config = dict(
    n_experts=192,
    router_bias=True,
    beta1=0.9,
)
Below are experts of layer 3 (counted from 0) of a mixture-of-experts language model. Rows are named up (a neuron's input weights, with its number), down (a neuron's output weights, with its number) and show model dimensions 0-191. Each number is 500 + 50 x the weight over its row's rms, rounded and kept within 0 to 999. Numbers have three digits each.
Before each expert's rows: a language model's description of what the expert responds to. This comes from a sample of Wikipedia text that the model never trained on.

# expert 31
What it handles: Spaces, numbers and units in statistics tables, such as goal counts, gymnastics scores and times, like 45, 0, 6.80 s, 17 days.
up0:522522463545506587622368499510519470611497506545446472543516493505494431451507497492433568442546588608434562560472551563536491498599412483463512514355513558529450418494532460468510501491445440496547467484525446463482464570498522516478442451496424509572442437516446509490585514510533527485436569596484494435429476523538486578421523499497446483483486524518513495538554534541492534474485485469521408545494470460508495615427509523507407545462482433474480592597461460465718504527522567455539533450426453514482476451532478527454571544500520461420535548492521518529472492461456489539
down0:444504543574412475454560529500485530469478448438497511433534447541572468530532504582559491646366581398516566523554553616449501520494492512525528441554512477490614451447479473498448414385612436522533497580523473432449622531406573497546469493545439461510460605471469504470455443497513503353496484490515486567484479564481518521437521473497442513498487462490453501529447525502503512522470548537579515396538564466502410461604451522548485453605503492525490507503537539540506474378514495492452497525484487412495530541513512518480456606483516513483555540409516542533475475490504492468

# expert 57
What it handles: Middle word pieces after a prefix or first syllable, mostly ur as in return, tournament, Hours, also due and table pipes.
up0:558503445505462527441517468554408440477460590529483540500488551434501501477633464521536544587513493511568486338419469485426472510463462513460504528453433469431521502580460435610529468546502462502500492467638442530485497495470517556485474455480461510484542441481532591511497533484408497529506501489547529580524425541461510461445402504503476532502576513554474443549469514491488489473413559414506502567527545463491567531574558657534455419499528480526499556507450505534513497514582500521549576450397377476429623497427559516449556510518483436535427509595501585507511502451511532486
down0:471534498513538542515497484459488485477464476567467495530603452542500545439558602486484510470500536417426499444549512534501497512581496488532514473536481552448498521562472484539552463497491536438526462416492403449489534464470566463544453478558511508522394581529417532505521531562545497387476367460607468431488526537423454521560468456454536504495386552535465614491539517550500528532463578475427457455461580533509547535516448489466505409588470467490476624505439533542474512479532398562535437484535462392417496464502487500482495547467472423571537553404567504436483658603500518470

# expert 56
What it handles: Word-internal "ut", "it", "at" pieces in Latinate words, as in exec-ut-ives, stat-ut-ory, c-it-izens, s-at-ellite.
up0:493486531439457534481512536496464653528496559526501547502551443506470490498492554530469536614482503421458511477521516562549484418478498444501509428460467508432523520519482528418566444500579421451502537448503431434488582512479470387528446474496502513423565407445491537500424495554414523532500557483451458558540516495503462436509515587490463396504504474477561460502561675447553524456478452594486566539451549516462465486493490571502522600486557517598457515504496525518484567406356486429483544541403486481545526407467482546431448473496507477498580519497631497553511471554480417541
down0:531468506446563468585431487485586531544456494460446498460439556516504565508425457585523514458513608464532488440455486456477505473572491512531506566506613501493497409535564487531492547497554569486543576532484538548408507493503485484526418522514535429449514514451414471492504466471542513546547491421470479545594526413498583513542550551489522543536466509541578502486457451559509435603688439495438536558492560580489399567503511504566467437506485414474497415452550422574430366546574430498434561514478469479536467534476453476439520502511535466459521531383466578508476461485440490469

# expert 58
What it handles: Mid-word pieces th, z, it after an opening syllable, as in Although, Bethlehem, Mathis, Balthazar, plus stray Japanese and Cyrillic bytes.
up0:525504553508470519470425525499585553462497551530431534539476449493527525557416514576493483481504628493502501535418502519588509567506541471515527464463450445553510609457424523430547561485529454527579505438488474538492639478483432463529509557443500547481573516526469431476546508526485529465497597452427532499459499535534486451403585552553540606475494350532520485542505623446518560417485472481472464617488386547494557462473449486390427447471502510526474554462541588519477500460510580484500484546530462583545440519535475442402521511503495473439531499533572420524390535468545492538
down0:481511442574464522494511525535457518462470586497516538459533433418522508501535613562459487526610483480530451504437409476491503507559502608452536470529486563445486490530518488521413505489601423448531432430472473531549511455587556477352482493533483473451597490521507485544558494529637498555425503515510523573489456516514501522494536528492488412605430453549464584535418563580645534505550533455466514520464442521461509478524472455513483558493548611551513449513580518453497593492450475484518476577402590532462469462504502437479478480472407444461497439500510547393463433532456429460

# expert 27
What it handles: Coordinating words that link nouns or clauses in running prose, mostly and, also but, or, including, such as.
up0:468435439516530556448540626519433467463395486522523457516488507490535449526558535552468506473490480504479477530478499504533476479553505487571533533460414430632505522559494566387489461564481562489596474436544485454476470591480547573550506455532509585485446542618396454501477532567484464449544429449497597545507462520622496547528509461491446495519462489548497487532545516506476517582464547546464482453543458595485516398501553432520555446459430485524564486509496389587453521506477573490533579426478476535501512512484473333468481449490385524527569599542460501470490566557445542516
down0:523559475406489418515435503561485535502529566410566498525514456521500515450507525457552502498483477486493458567580500508443419485489520415444402497521476449486501465445529515523504543563521386430473491571518486465546471449546396487435504536445511449533456483431502554486395499513486417512499459530486536523510510469576509407490530595561484559596558455463532623465508419406501433501514560515489512491522578449536551575497499627493505583462462513488484425518499634506521478469490456523477504569668462612528582552519534445502522554484621523525471434546526449548480496461566445450

# expert 63
What it handles: Inner pieces am, gen, la and im inside words such as ceramic, headcam, hydrogen, Volkswagen, family, plus the word some.
up0:475431389456397492484468544513502535484515438487578467541627526633569440482493577475449564566443551520452525423548432559490480535436545425529553553444422478586472457505468470443434495521391400424387586494565503535522538566522469540555495506563521500474516449491496458473538485415536478545523567537584475529494450527453479486470503527497581495525542468537539500424507488640470486549440488464505383402449533535586559539418550523538484468517519506495462437478486585501491497442533494439550408470455490494526498625510507547515524530465489444486555544475478558453503555546511559557
down0:441400458600385480455423562545533541487487545513546525514563478575585399494433514472530550528544519523455539499512479452584479496540541424493454518511444492516528505549426427459586465491552546506499364417479534469401535511551522516442505505457501498502568390550472541499628448408475611468531531455477556454506472468508521515516468491527487487448502411488467542571460534454486477474487503581556583516448529516437403488496522566535507497502570514558452586530512504466478509531445480583488455430395540439525431502487511548552530459577546466493399478487452465451622469571471612483

# expert 62
What it handles: Syllables of foreign personal and place names, often capitalized word starts, such as Le-mmon, Ha-jduk, Love-jo-y, Dniprope-tro-vsk.
up0:479548593531516501478521496495568423590526530546511435512509479393494454439452460532610395494487547539525544476516490429506450554551499576488473548492487560594542442439409484436499560482500507439467496494507396432562490513504620419570542489474550502450523514455536588444397534494508470548547504520466499432384477451400502498536447489488530518500545526537469508457507550551436470452427585478450457455496369529562539478494427512514522526467478425500503496416536402513481476460605483401465432543607500537455442446500439552483468539453497551490469474526459516523500513619539454613
down0:597564450499535511547503556504512525496514643493588521483477515477485395463431540508476449591486473563451528550481473538486441517593552492448572557510438517523533479560514488504553529460456433557443537439454499429428524412549492468522467574611431468616530535545515564378480498529568497573438461434529522448529561525490528564488444529573461581411467461416472415457423538485439500448481495492523479581520486501476501537506570497469482559428535492432512519437477438379529558549642531483586549506509495540560428578450441525478447523530508477486533459472457460520425442502450476465

# expert 61
What it handles: Short consonant-vowel pieces in foreign names and words, mostly bu, la, ma, ta, as in Abu Dhabi, Mahbuba, Nobumichi, Latest.
up0:422466529475511502417573525527489429508508500544499457495467426501597454546485519462514538511470503507545575486517434505433555377434448522548534499435463452549456514479410541481404489553522495559489492579520494450512471496485557543485578523438484488496463511488485492481449450445564461541529502477385519401491453589484506449471508508505589560492568512495490496629487367533514529484560549503496471447542444480483509481525602551548490539509457453532463606549438550464502416424589423387587456648510531458595475532541497494586512516584572540459545543458496554598533572487523423498
down0:483460500481463559539500504499558491496460479638432411474546502521448527459440501472498497470485435570547481625529424487473394550510460467487434498522538482552552558426528427484452561443424473434390539502518453599579527550548557419579502465464552515496439485475438465519426436378516423386535548437495475519489573530685477578505491526512414570497507410541491467513480501440557507540538467534484466521471542511491479516581517468540514480436529523465489481446531491455528544443481506553455581433534528629492545488530558473430488471438449536548501537584545487533436543505496525574

# expert 25
What it handles: Word pieces like id in oxidation, widow and evidence, plus past-tense endings and verbs such as sold, announced, found, arrived.
up0:435486453516457528493530494485477473512509526542516534443535548558508477520467487515543619461482513561609481410543440505452518487498596494534596502481539501526563512432421500551465557551545496545504593504417550495465525584530508505554475554459398524497500506515509481552494596310513507525477527531477585553462468507428443519601484516569591499563509379425460433431495540508451471541427508545450345469450538517443559533488448506407567528499548544496449495497491515446441422380553556470521502565509548489510434470543456561463503481509457498499473565431568458453507619523534466481
down0:561474556483493380528523624444586571505546469511515579462454385498569583538397465551502511558494434530526561498464487587466456536522449393546506512575512489481541490495492463412523434438537507503560423476502502481365605494471601432476451559407495476479393440546513522436604421516529475512543522502485566504456485520472517543467511497557560530480450513597500550418476453510450484513524476402539510489547437454541475461509534499502512519505445548515497390549520535538530519498523456569564506426567453422447511439581504463423539517475463512547579491588584497564460480526548452507

# expert 30
What it handles: Capital letters after the first inside party, country and organization codes in election and sports tables, such as AITC, ITA, ARG, NASCAR.
up0:653446513524487510497521585522522441445424582591528509515445554505564544583566535510496469450512502508558511499434510538479527491506528548556464556382534486439567401568509491409488466511463513506535482502460557597553469558452440526505518457543437515490471532447461537511546480515428535524494441465522483396437493517604517510403485514488451535504481372422524506510488444459482473544449477561524507592509545509467453510500498575512533396421540542505496397465436578513481527470531474528499446473494531475445569565551527459532475378370525493481502501397482517576486554359454599527
down0:540510454516390500476437347397609504529510579527454484466406442543508464531527506514501470617518390542559454516476470470547534448530505530550488470577497519504539518491457515532454544470542448430543514547545494476573452498463555579475516517383411491550470424504576420585497454443439547535553551519545494505486466412532540512589547541527459527575548455466525523599465515503534559599566458560489468516437497555558517411525417457477526522514399471517525498488444492409571426489493442473549582451469509496386477449561486492457529592481518512475565484470487518508431449420529505444

# expert 2
What it handles: Word-internal "s" pieces inside Latinate words before -ion, -ive, -us, as in conces-s-ion, cen-s-us, exclu-s-ively, inten-s-ity.
up0:548515576496542411498497550483450540471547478577534529464476545558567456592466538546411480468522480407429501479487532495519550459553546442482417470524521523447372493588534519448488479495553519371434496450421402477469481537488554518533497534538484476449558508495467496523443482478496551504546608486512484470508491626513524472505495454497563437445457389499548507455550468431546585563486430505552632436445381490459418552462504514461473529471461456444576596472497482446526449429501566492483597536475487438558614551536503395531582502531477494559557488519517501531527491520530604563
down0:465530599526480613452477401426449485500543504569543423516496515473488563528472530570386476392463462475426517533390596484469543589451506528440398515517395563442399454438477581436540501547464486501481495517501540557622546520562504499542551522509517488522511468454507593503550481453561541614544487500491509425506472447476522415486570495598558456461459431497544458493546535466541567534522364503465498569443573558551520525547535475534518480476541506504485438356434452546436480525560544433556473519449531441496525456497492453512446488508467529505542447471581497440527514495489491553

# expert 15
What it handles: Numbers, separators and dashes in statistics tables, especially football appearance and goal columns, such as | 0 |, 2–1, Democratic hold.
up0:494459622454495499403418556456534525533607559475463514554549496486535466518486525468519507546487543551520501614512422494525524443452480510547507530530466435540397471449453481565513431531557549408508515491555472524470450548528477601437506522473498543456476505477444484384445507510565559515372521553502568479460504573476598598563466498587523464516479536503513422459472580494407541505468484446532530448443457482512450503591563545546479456647502519518495497521376552496501553369531495495491533422517391509493474503477455447590549433527528526476574557474527529480464605557523539477
down0:562444518401456451527469549469521546491471489459488523531586419465527457506485472484588526452511507461440492544480495450411548440591531460551454493463495472510567491444460403545528562458449492545443535438495441524568487475476567543491570494446564483467506443462455492495512488465539448552526410530426616436500555458529471540497664519563616391422524515541507522480433524467441562377526563493621418492517420475519587453468491536505539543547502502475488511536486555502537468479578568485536487580484507468564461589574524470532508513450588451510467460416450541617444503552470445453

# expert 9
What it handles: Capital letters inside acronyms and initialisms after another capital, often entertainment or award names, such as DC, DVD, MTV, MMA.
up0:557485470594551513538595516625538517474458648561526548532506448485494596667433492500525526479605460459497520556543510529570477391465449442504487583464487483493475500514309454426487533489429482434552493537500585560483529461566475532443447544504459577503497498536543493499477526507460381511486446461564533555471506529539477500445526628513445566533438495545454489445411585527463481537463554512428459489504486465453453489535489469507546498488574596477482482496493517591519517406503562468455444527545403574468523498537479478509453528494538542519569485444516523552508490512458501567
down0:433581526542574474467433560394468565532447482461487462536533484439539536481486520579591520490523445464596532522583489535499448550485440580540508523552504506424604504536515464532473553505430559538467517441514472650532474513491452501500536474491489519647476428470479454510516490517437522473495474509404428535494406427551494422498550487520500408402491449462533493436487492491440416574490569587565559533530477574438469447547573522453505501466407545469571511516478597499447433498495499456478520515531442588386535481465531509551575463430608445471488478523481537469569545506443514411

# expert 3
What it handles: Final pieces completing a word after its stem, such as Instagra-m, proble-m, possess-ion, Bachel-or, albe-it, unicor-n.
up0:503487531484497466515420455601529542533520479515513564561532554522542413547486430526473526519569570538544491498517540463545375570469483484551496375545513534577481514545455489550514579461578445546553511473527490514531526571471561438543456563543461425490412509520475403441463495549452581487527508433450445549447469513410489568470444422483447497390484518482434601475510499440507500553468414505482478379529571526565510543501490471560484475573523536507497566515485558392360543512473531510467437524450473540496503492539529536447497512344474426522413508509579401570485531560444494457
down0:389477575543494376547492562570389590384584529569542556494497496456443452529493411538500501532548485573420466473432534534535467539559473517491521532474425443497574506459447421451522519537500515506549444478464501580379499571540507559435463492495494461517448589427512489445501496554485526474578541534431563512565518465554529510514446582470483435466524606514539457541513602469523415497550506420591532615547501424480448427491539469515461427516508399559525513521527501533473454517508510565608406490539487481458520464471491461445495473564462547464592459481462459426494432526468517473

# expert 34
What it handles: The piece -ow inside words (widow, manpower, touchdowns) and clause-opening conjunctions like when, where, because, like, plus commas before clauses.
up0:481472515497454478531456453496530511444419481510460479520538549535524460580503516530532482584498607515460428370480565425360544482533557468498462515529556530527408524549465554560483509516476493491569540455461543470426546473479536521551412547551571418509518453460553413481524542444463549479431442543490524498490536462409492554512496529497539545551469474641482493513519468561559429484462415395474439477441575551494590484482515481494588473508514529545543505428544620378439486441551588491479514490559488564587455456435530502582519492457395466590517447415468436455467498439521489472
down0:521603466433547464524456494602555527490485512579519468521510546483514462430523559484488500481533461462536462475535507472503451575565501565474473432486453419453469496487565516420442490349617491481420581515387556586489475493515513499541381503500470527416475525488495474545478585534556479521499457505482471441581444538605515459409371542533486552563534522494465449526484534436502517518561583345492617531465463452522416501539485479598502470577577542613477451485546484517471510559556482517449542481465435444483489501528468462438489503560496568581495478458494403505552529472500463484

# expert 45
What it handles: Commas and clause-linking words, plus now in phrases like what is now Arkansas or now-demolished, and the prefix un.
up0:495480365519510517433446412424531490529453463511569438444523603509488585502523546489535506564469477487498481446473537575447558501554542522496482497515459511486513508501548480573556453490592435483528491422452456489515617500448468531498564547501497452481481505378582513476575454618612596436608472535528523522465527552440489482519481537498441497534404483524468406418519453574619464536437510443497521520510485524599471455515449466498446486520507520555497487414515486498426535356431495646519464429493572482489467418524498508472485567519551573498545411539545536439526516492500541483
down0:503498527489531435463533487463538529532480577448454469507488451505531390475525441512473492519520590536496439483586523451472531440504467501600507495507523451419481482550478577392499476460455553407465559495526465473456504511574489581532384448514477494574586492495499431439541566514578501596506594470422520478495423564490538467581542533564560431567541406568515506486513443526419487426521523514479594474341621507505473467512406522486525539568445499416579450545436589523522431542563487533490504557440489486450482566527584466470449507442544532504476413503532496517547472503598570501

# expert 26
What it handles: Capital letters inside acronyms and abbreviations, such as SA-R-F, SW-A-T, N-F-L, S-R 16, D.C., with occasional hyphens or brackets.
up0:458523412479513543493535446598420509503450432443459594494534571592537462560475492511502465536484463462526506448522560600458441514481461437548444516508492518529459415528454448508476404426612516495509460450489541426481451521565534511473505566479444465555506475518442509490608536548555525551698452502467482504439566538565433531486484467549569465496460565486503499521498502540419530494561497478515587489581550512493549510498601450495474484454546520495458468545381553505549560489438491446557532496493571339535389502481455508498449547468589440499597546478472591502526488539435481512
down0:559482544457547391429568500473536522547450480529514451555401531508547528537508448478477537574479519451527461511531523568454614469443472546461495538435507459487591471464383491493517526491509486471418611549606464489516414484532501488609523471458548469488567520569518456560519457419576621412506449591426543520454437502493543493540493535465486527549466555431523455510477585510539496580484508530498547492438421543577486573560549474467417470444525578515441490384534323464465524504465485457538456472542477507464479479518514477579543473499511535520457567407479476496491471457446560400

# expert 52
What it handles: Word-opening two-letter syllables like Ma, ma, Ba, Ha, Ga, Cha starting names and common nouns: machine, master, magazines, Chapman.
up1:482538465450535515590497436507488482494492596484373478531537546463568476513529454546410467515546538509433563456504547540555448556512542487552526385418496484522443497454511430459517446530543447512487485460548477500484465471536546463605487552473481557550485496556531534492383531463504427558413416532515528567503492515511342546629548533478514421509561510478525513509512567517397442624469521488381438498543441564591456501514534488460543465483474500508494479444550469577611427588484520454428515529522483450464530559506450483505562551451505447483482497541538383477477552541482624503
down1:455571466416417414546509460439479576569627442531580547476467573484490537470523434545472500504451460526564457515651527356564439536559522404543521466445547498491530521505441470533492560471538529445500447522526515457512578421540571488503475539465581582419527497608540457480525449438518527523575447385530510500513509535490570576436423495485541489555472556566562522466525490513513514501557520433448564483494485479449471575516513460448470444424487470557514547501568495531538452553378503503462474488465602508480485533493486421485441548600426443546506405501514525472413485468543515502

# expert 48
What it handles: Second syllables of non-English personal and place names, often Japanese, Spanish or Arabic, such as Saito, Luis, Nairobi, Rafael.
up0:602464527538525557533466515442483457589528522518567440551458500609581549407502389465465509481475521540443514536515532472487542533499560480451423520493484550495461473474459503385517471542479460591505574512482522485499394519529561510491522474463567484519432508576537464551546559507490522552480455463509468418464503508549480535526460481504454549527569438426435536506466585553485574530488508518555496593498475510485387534427439358419518574372501597524538484501485475510514532462483524416510465577505548420526485575609505489497494535533555433383527513475610491365401489514484469462
down0:417543435577446554485555427581472487544439499499516443521599497466523621475520485529531542499443565558488497532427545526526519487469474526439498527513542592417477502464473600484485505526553442492501411570418504432527482546478509524435441513527481476423466566444484491438524505533615514484485466544486516601617514493479601464449496631540492519538461434500507424415417574448392468479477517504472606462450491521446507526463565579526490406448505428602498494522535481460505612464508478507470457608500547397539465545496509434499490439473522481538556481492460428406436479541507549506

# expert 4
What it handles: Tokens in sports results tables and match reports: pipes, score digits, and career words like event, finish, debut, record.
up0:422524460573522509489490557487563568482454502507482493442481544511508602500481431515519562461553502554475523410444563499507447470477481540614458440530504635368513501551417569523494549474522436567558587501564522379504511501541482445573473490471530572520506467525480553536525352453457469398515390485540530450621518555465529499416492526472482448522550505485478531488496575507534494427605422490526464486552494442474502586475452504483531448444577532470551443535468467440472520460587507429503520536506526460546503597601468406509577482436470525514573460445445463513504482537507517598
down0:517437535407357567418540548525524521510417494454485498548543464404569515488532506437550491522506434468473541500480546582456491471479422393513411526462485488510482468530650492510576519563443483495472557433545424499477510475497414428568383481535524441510474474431512576539581526412599463523469502479561496617375557451582514500473496472473525494496501579424530506510501488499463535494539558525499406549514557579463438599476467529500544535485457569523503611467541479499600438542502492481480506482542529461541521536513502541500464476657481501484460461484521407494445515468471553506

# expert 59
What it handles: Pipe characters separating cells in Markdown tables, especially header rows like Result | Event, plus semicolons, colons and heading equals signs.
up0:534581537490483482468507505539493540462497544523489429480495532464387462436545572516537521473522576574428546472491519531477455555470459450529520525448429396473527532462519402516519502498489528446533579467579499531477509536538624462377432480492511481524476442471473529453484519501497453556561435552476468571453442497506466503469482512345451483493626517492505504537543621522497508495571583615349549497491453600559455514511394583458476487522516494576540533572485382573464499554525540549415476467503559485517518552510598496580368530516503558508467524556466519487466466508468518527
down0:465423570451457512505470500579504479457552391490529541608463476442507480547570425458483487436520426516462510492419524453503540529441497617369491497507597506499427500494464490489548500445519547497467533579447528566444472460503470432448585473504533569450522549446577504547520496464448456484498553541609520527548500457525532495522501442563451493474428583518473569447553431445486481547545498566499472399478587410441461530472514386559461529450471526541391444496498536510459501505545463539510566542578564530489432434453663527533503501585471541548499540517501515571491506560597481404

# expert 22
What it handles: Word endings such as -en, -s, -m, -d completing words (listen, seen, others, them), plus nouns like song, film, album, band.
up0:475509510504555502490530460466568508581569513419527522464417479539515550578489536432569530516600413455514470424392465494544531467553475519542414437407377535463488475552629487501381496429495506507494495486575520486503571445471461554550471482566520420475430342509404548509453464601516552499427539513565559468484491540509420521554470480489514455444486569463545479496530547461574451572445484557514482438490425523474537512510469528454520465481610536520474568530540630510578580496489431490465513499540432450530524474548446467517443503501518502557485483565499455543593533461490534405
down0:491420461553428389483620511500578480411559550509581484542471484496519477476479418461425494590491463420442570397520519571425559473483507580498397526573404550506470485519527545410562499502506568544461463535420563553502481424465489559565533456488450466586548536502486548429488437499456494470490538458418440469514528455457459493465496503599484471552494489530504588588418514503516507530577451451577501512473479472507460459533573420520538517501541487587514483605540613437406428540528457475481502581464521534491455575490527471509518571612516476432415514477502480505447509416501525480

# expert 38
What it handles: Syllables like vi, cho, ci, ce inside words, as in Cze-cho-slovak, melan-cho-ly, vi-ctory, vi-neyard, Pleisto-ce-ne.
up0:500387442472433542465527546373475516509544569505459497563472535440590559441547508519555578555536510533538520567449477493524519498480578466510569488507473543523486492381521489543599535532445578563596498480494497494475570456491403532500544554554475472542470550478576502463566490559448454430429512457494567490483509463520484557545532537561421519444557354450506412504486505508539502560520485527525493599602475550611530535467435520516503440565441515466527544515465473547464416474476505598441558474465448549514516476425440483396456432455399393483547512532448531448475551567542569499
down0:361536623484492542372449489439499512572455500520508428585539459560452515573450536488574493527477505492569580443493484436469522487499428520418483534462541493458516529498448345629484465440482440478540504535564517525608474531600514447579583412549497410470501500567440480457573563550523602454500491612436503530469535524476465483579538554582534519503533436449465463494441489556479500514487453573453516546434539531510471407538474520500505572458488437445483527416543424509517471463436479494503514609509541515446477559518523513461486470474433546515442514485498509463518507570469570438